{"n_layer": 14, "d_model": 192, "n_experts": 48, "experts_per_token": 3, "d_expert": 128, "d_shared_expert": 128, "activation": "swiglu", "moe_layers": [0, 2, 4, 6, 8, 10, 12], "router_score": "sigmoid", "normalize_top_k": false, "routed_scale": 1.15, "balance_loss": 0.0188, "balance_bias": false, "router_noise": 0.05, "router_logit_norm": 1.0, "init_std_router": 0.0155, "lr_router": 0.00043, "vocab_size": 8192, "norm": "rmsnorm", "norm_eps": 1e-05, "tie_embeddings": false, "optimizer": "adamw", "lr": 0.0021, "beta1": 0.9, "beta2": 0.99, "batch_tokens": 65536, "seq_len": 1024, "train_tokens": 371600000, "steps": 5671, "dataset": "wikipedia_en"}
Below are experts of layer 4 (counted from 0) of a mixture-of-experts language model. Rows are named router (the router's row for the expert), gate (a neuron's input weights, with its number), up (a neuron's input weights, with its number), down (a neuron's output weights, with its number) and show model dimensions 0-191. Each number is 128 + 24 x the weight over its row's rms, rounded and kept within 0 to 255. Numbers have three digits each.
Before each expert's rows: "comes before" lists some tokens at least twice as common just after its tokens as in all text; "gets" lists some tokens that make up at least twice as much of what it gets as of all text. This comes from a sample of Wikipedia text that the model never trained on. Tokens count by the router's weight.

# expert 46
comes before: ",", ")", ".", "s", " (", "–"
gets: "0", "1", "2", "s", "4", "a"
router:130095131122121117120173107130105137134118114138134141142121135100133111104141171140133130117141095137124169155166093183118119182142164189132111145220169118182096149136092111138108129134102126122118135128133110137089139145144214168112134114188143170106133120138127124156107122154110124144140087105152128132127117129122141132143147140112097138152096172126096071123102096149140130092131158123142144128124140101135158092126088120120123097152133131109100127131085086148114148143089162134123150107114133116087130121119139139123135144167119152130159091128148114113103097121126114111
gate3:154128115147101133129146116104111142152130105126110152154162129122130114160119122140150131162130113163114140129115118203121091135167115095101124140135160148130123107092110145114157145128095142118088149124110094112159121216134126136120120105157203081107096163174126131129129125097171143121138120108108119139123140155164135127140118139123154120133114121136127132152087139102105111138098161119123116135128108082155179146124177131134116136136147112138182127098115105167129107118109090141154117131088153131096142142132117106075167096097128128122178121142116148068096134160148146144
up3:063144116158131136128137115158143118139137140119122115099113141108171149133133148129124123102178113133143135123107130123101130094129126152127122069112092122122128126118110114148127149146183108134078091145139130117131102071096148161138126121090127154139157137115132166093111083129116113109149162104169197137104125142100144108151113114083100143100162114153138126124154104116122120085161109090093148134162111111102110147175130113166160177129131122113113127119101186115171134108147073148116128072131118113100146101154140136152128150157105128156146150078152108114133124134136140118
down3:135107159114121122136122205130171139189114129142129087141119126128117142138167121158123140174110123150112107093132065109119088138125103126149110129145090137141146133184160100124166145108127111132168125129113115111152124152111153147133128120157097141122148158158126087147075150146116111131125113114110136106127167111121107150110146154185123127158147102141069130098137117109122059122131122159071144155126133115141145124163127130099159131148107110123148116144104122165138153116096118135144103131122115122146132134127120132174128157170154156066113118133093094167082138115128112113

# expert 22
comes before: "\n", ",", " of", ".", " and", " in"
gets: "\n", " States", "W", " area", " P", "\""
router:114143148113204133102109142117140152144133119097089101130116092139133141145135132125141141171095134137169162114159125154147122093120101104135132153087107111130153117130130126131119163107107086124105124113130093114092122120172144152124068130097133137159128146116136133167113156150092095128190111102093143115103134129147142122176116127091162116053085187133214128149127116126141104149124168122122131104137116116151157127145125143140150137130123124163130139111123108130126101113138138157157105107101129122083176158087150115086152144135141160126111106142131138142128120157144143114
gate13:146092124114152153112124149130109103161152126106122117129152089119090135123153125152148145130162128138083101068151116142095132108131144099167164127131131148112111166140166119113139130097124104139094164154085152128171116095146128125098122112115151128161168116122148133127143135117100132106126141105130145160110124115136098117157107131133155160127146165126114093082094137118091113138139104082111117129106144046122120133125170102118109164124101161110139126170131080140128112140104170146107177130132160142132182154159142115140141147069138145120084132102135175170082118128142133125
up13:171112098163159078128098118122112124120126130115140149114167128122124151142151093141104139112126118136127122169145145092147131120066116141142146145099129080117116117084119132124106150155159115157138103129150138139143115161167115115110134080158123184148074082130119055157125079120137104116111139111151155130111171117112134152143144116115125148092137162118167115109105126111100147112145132072110152107131065128158109119153160139093132136147131151137148139148170173154143139098134094113103133114153118119130112127138146127119143106106169148142060099159137140157148151148114141112
down13:077138133131174133084126116103142141110125124157148144125174121152127194144135152142116112140072077120121109154126115106104124151152138163142123139118085166102159117132194136101114142103102133114138179094104142121128088139147097131142123113112103130097099124142128117136101166117125139123145136079130157097092144137120152115162156095145120136172100111118105132143142131103142141102140138145106183097130129106137125139129121172157128117155112156114114064138066163112171157136116135119102125122151102074134116126172104123131113128111109166094144139137101143123164098140150145120

# expert 14
comes before: "|", " |", "″", " •", "^{", " UTC"
gets: "\n", ",", " the", "|", ")", " /"
router:174128182126084149134111148178165087130082157168145174142145155121126144123124135085157119145140141139139143144178111137101136177116170126117110143139110162173109142101102105113143110103109154084096158126184129132153140108159161129184124122164109169115126118087142127124120134105121132157133124121123116118163152132143105120121139112106113146095117117109135143100147132072123094161115162130173089123090140114132134131108131139152113119125150148138112126127120125103104145083083151144151129114113107158124129138203154090118121148163125116106150128109102127098088114155131111139
gate8:115142112118162184162099143174145116131083147110107122148126107133127088131168157097119146147115165101133104135104126148081132123124138111155060122135140125135091154136126090137124130120130119122078128147094116118097118136076141120081133144118129151086127150116125107160111102153129154124168126130109145113179099102098158110143116098142123165084128133114151150126168107114115109158146133133149116155085121127117175116138132134096086139129094142127116089156140105085140131149128110181102174147164100149143193112169128164161146133166134103112139101145115127117139156120117132136
up8:146123098113129140117155088131131112113100148117086155129084099130139195125139137135073103071126166114149161140113113103145125158147107135145122140132161129131096072128148134140137110140133103151141105139131124131106124151166122117146150159120154137104118150100122127155123106154145205111143166155086130171111118107158140125116102143179151118135121076115141124109146141100149158126055127126152170092140145118127122134110116145123176126154106132107145144146133107150153137085121104143139104127130103160111118138156134116147113078113149185064136121124111121156130106108139141091
down8:095106086091163154153097083118120136109147160119140176114120109110137157125124137127144082119176152157114129115139119129109125149131143147155098124102107138115129106185096151114115112130090135131138124118135145111164138085152116153120104110120096065124113118134064100140126161101150095138171110120105132125133104153129116136140096131123113125130121117054105144118124070164158160126116140113163096108140118135107111158115125124143148140120131164085145133165106121169120116094149070101155156090129118097121145140150128085080162167112101112138148102128132143115105118131089136149

# expert 23
comes before: "|", "\n", ":", "==", "-", "==="
gets: "\n", " the", "==", " The", " that", " his"
router:130136124176095121158064159130105145146171155109158092118164086082106161169158109118145124116145155090165072096126097175101100127137098129142116131150085130118107139171110109136167106161130108123129139121085105131129097132129129115099184134115115077102156128137167139117123126138116132107164122130138143128162122160123164123135156125088142149112131136122110169126104131147149149138087082106165120123107154120143142155191160114110099150117121149102124095116108099141180102128133158137129103118137139118115144110162117131137115103159109115163138123155095140155128163121138125135
gate10:160106109098167111141099090142174121123141136117140131152112142112128114142101129139127098195105096092154171127123109118123143131143166167121127154120124125143173133100178123102137114144097113112174134128128109073142129121146125123116118178094145103119145163150139177122148133115136155145111122079130095130129118112142160179129104133101169133141138080123144113136138134094147133173171136111138114113145103125157130138118114128150176130146154103086148124125161119101107092101077109130081171101122122112131130123119094091128132117116154173116117082092106146098122144146188112130
up10:129147152088128109133116110114180088146086152139149175176113144148111124136113139101106140134158156132144171176134113130141127132107143118141122146150130175162152114097099153118118135088127105131117147103135124090128152119152124107203125131107169138105114174055106111130125153074118129129122122123103143184129151108132139109136105120177134127133141136119130144178173162105149103146159140177161122130105108126139143152143139200130176119117170116113129131115103143137115158126118119143133128126137096127150138086143099116086124122167127148128138138133107129089130115160142086128
down10:146131132131111120154142069131105143024119107180119138123102115148080152106184141150124085109096096136106140142137119164110134132125106150139125104121156136123144086146089162123146173133156132146141109134123141110133160110119158147142114125143159131124153133144111110119106126156094131094141085163120135133113127126137156084148083100160143117132093113120112086122144079110123160101141114120131155103149147127137135119141142133096121099143138121131146143116103142111084115132106094122150145099176163133175125106128130161140130085119150142109148164153092159066165127139120104139

# expert 36
comes before: " ", " |", ";", "–", " be", " −"
gets: "|", "==", ",", ")", "===", " would"
router:168150138131110163132116157125134117112113133156096104139122163115154149116106133116146116120162125113131128160175150110104153163121131116103106144078120129118177140108128093124123121112125170110108152109164113161155178155159093127175113161138124105106135155121100131091148119102108141101101133094116131114125107137141106111131124149137154132134103078127048127171158133067103100138134151125105141128156116150133083111089086105103133096132123098113112132177136162117090114121123144128102134147101125112130066122122177084144101156147142124122122106126136118123094132128063130100
gate5:093092123153120120113124131145117159125126121110110131118149163096137111175143149145132111165127136124146121103140163137124092176075142139117095109113172187115159133135116146224168118164135163140128172126093123124126149098114093133121145131102133138139145116123142131134130168155124170115080103112132133105080143140127091105122147129110119118146111126116153124132118124116140133148134130149104140145132192093152111167148129112098134135148170131144126120164127181090101122091120152154162178132112122136080147115132144142154114115146098082096114102079134135105115115123136159096
up5:102205135137076134138154096102115134105134193120133099099128122113117136157127133124082124160150161096153161072110110143128102173131146125135154107106135143142131156150124128151127153147151146127119165137121134145130115099151100155105158167114110135121129085076137100095138162178106117094082100092121127122106137114088129164137149151129125108112145108088151090130131091135155113117092128129118147136117104135146152159148107158142111122133177127142096125134133152152145133120086128121118121175148098120114112097139153082082085097164115116143088123098143130120113132102133160136
down5:106103160136121114124161117083152092077116148131115159114146128103125153138155142079109144119165150142100104168145173149110109162169139156111137097119126120136149168135116132110170147137127117099125150114149172097097143141145154108105155115076123127159102140138121096123112091120100130162142141090155136173129135113136102146141143141175119149121072105111128142158104125109133140169113196119130158078141110065104123131100114117150133092152147128132119129129145100155125136134121114101153112112127116137175167105175075114137105106161110134136107139118123178142134128106126162120

# expert 17
comes before: "1", "9", "0", "2", "8", "7"
gets: " ", "2", "1", "ation", "8", "om"
router:099139120108173109127139117142157130137148117089120126116138102095161116133119140149131146185073117118148162118120109111153121049134112099155141151072153130133116114136119160104155112145125082132153104146139067092114147136113115129133079094140122157155127148114136153116123150115119102116132107112103132153069109138109148138181092119139168160105105127111180143136118121137141125145146159151119110141127115111150155148115151151161103137088128098173111150113149131150167156176139123144119116111133127126079182131077145083129138105099148149099109147113109145136145172128126129133
gate16:167130121120066110119133111124182103101139053118163145126141101129143147142149158128097110112133086109160100176118131133136160151145132179134128148149147137147123162159134100127146108143070089140107139120150151114116129108145120159153139144125117121117136134158144111137148128136103149107140130145153124122142153137146124139152118151117101123175128119126127042087117162137134147104133144106137161113114151160137152072142113134121141080157125101150115148148090093127187146074122146099115113135117103110115106124139109104135144106117168154096167146110109072120113119133125086143
up16:125158100147156127115090080131101122141136107119137145174139119105141093127122147118128130089096127158112108139118103133083147114117117121142168179140123138102128113091154115168105124129144142100095130112127146127106164138121113128149116160150183143146092104157140122103123164131145152121090123127173112116140156144134113120158120130134143085077125120179133106085144150142091095124089165140094137142149152133104082126089150122131055155135103133138141108126136114128145094158136142111162125183120137137146169179134118159137175130114123146154123165155141106187106121117099141166
down16:215158125134143149113105111143142119091119129192167118130150084114111085133115140121130161110109128145160139130119128143104168147177172116103052083124174109111142148126133134129089104107107145112148115125115133149076112111131126135108108165148132118122115135109146085105138139082095134117134147082118094128139126126123157124173140085111138075114116132144079150128082132088119132081123136135106139177107143155124168114104160136139132129141130152100137159128117091138125178122192134110138118140145135137117141138151131093143116122123138120155130127140137113108118096147117127137

# expert 9
comes before: "1", "9", "8", "2", "0", "7"
gets: "1", " ", "0", "9", " P", "at"
router:112144151119169115131133119122148149143130109091110130133143131132107094151136145150121142160055100135165141111152108133163108081140140128157155143058118133104129106160127145118144129112092113126113090167165123112101133139127129117122122108144106136154159117142126142138113160154099145158165160139134115130087134130130151157149055127104159146089130153104255151126124115124132113153136157120117124108132107136140170156132138141153135133126152124155166127121127110143160129130128123166137123125126158135084186140090128122103119157122150142117091119120097121122163145124147112120
gate11:140141119135106134106085131165112107139105141136131086149124136127117109165069110140159122083133101097128121112143097134104134139111151132112115149139116115141105166124115132103111124131136120100136132134136160169109130156125138103150157137146137143180187106112140079135161128108132123171139136139128150138091171111176134153132145131105148143093131070146145099118194129126149119174135131155074124153129167134122147106170183085138101121123164146091146117124164113181150129092149154100118143104135134150135128156127169118117129146133098061131138143131140087097141106129102110149
up11:122142143098130116096119122136150114096105147107165157112130142125153157127134124120112153131191138110109157099121099131127085180132132134135123107148108173158132142118119160093093136125116188124162108142116145119164135143131112146126141096120157129167165135094123137118121154150145149173101120112130084157107131126141082144125090163055119139157134120145134141122151117083126115138123142078173096177137085131136118144154144135148127156148170183126087103124130143106150137119108139172156115136111102082099102126136125101130099132102168104099124100106089115116099138163097138139
down11:147134173166125126119115135119143118098145161129152110103086126133157154116132135101093125121124099113102143157139132084139152092065142131137151195134168151116127101079123141130127097120118113132135105138148140091135117115124129113113154147121101151140115119133067124161112133128126142075114118118110146163180116114080125159109119099125138134153126169065148104144099140129133064107122108128113135117135177112097138115127190088145102107161088109192105105130110146152139095113158115136120124133128150150138122110128150133096104105131128141103156170100146130167130145101102138149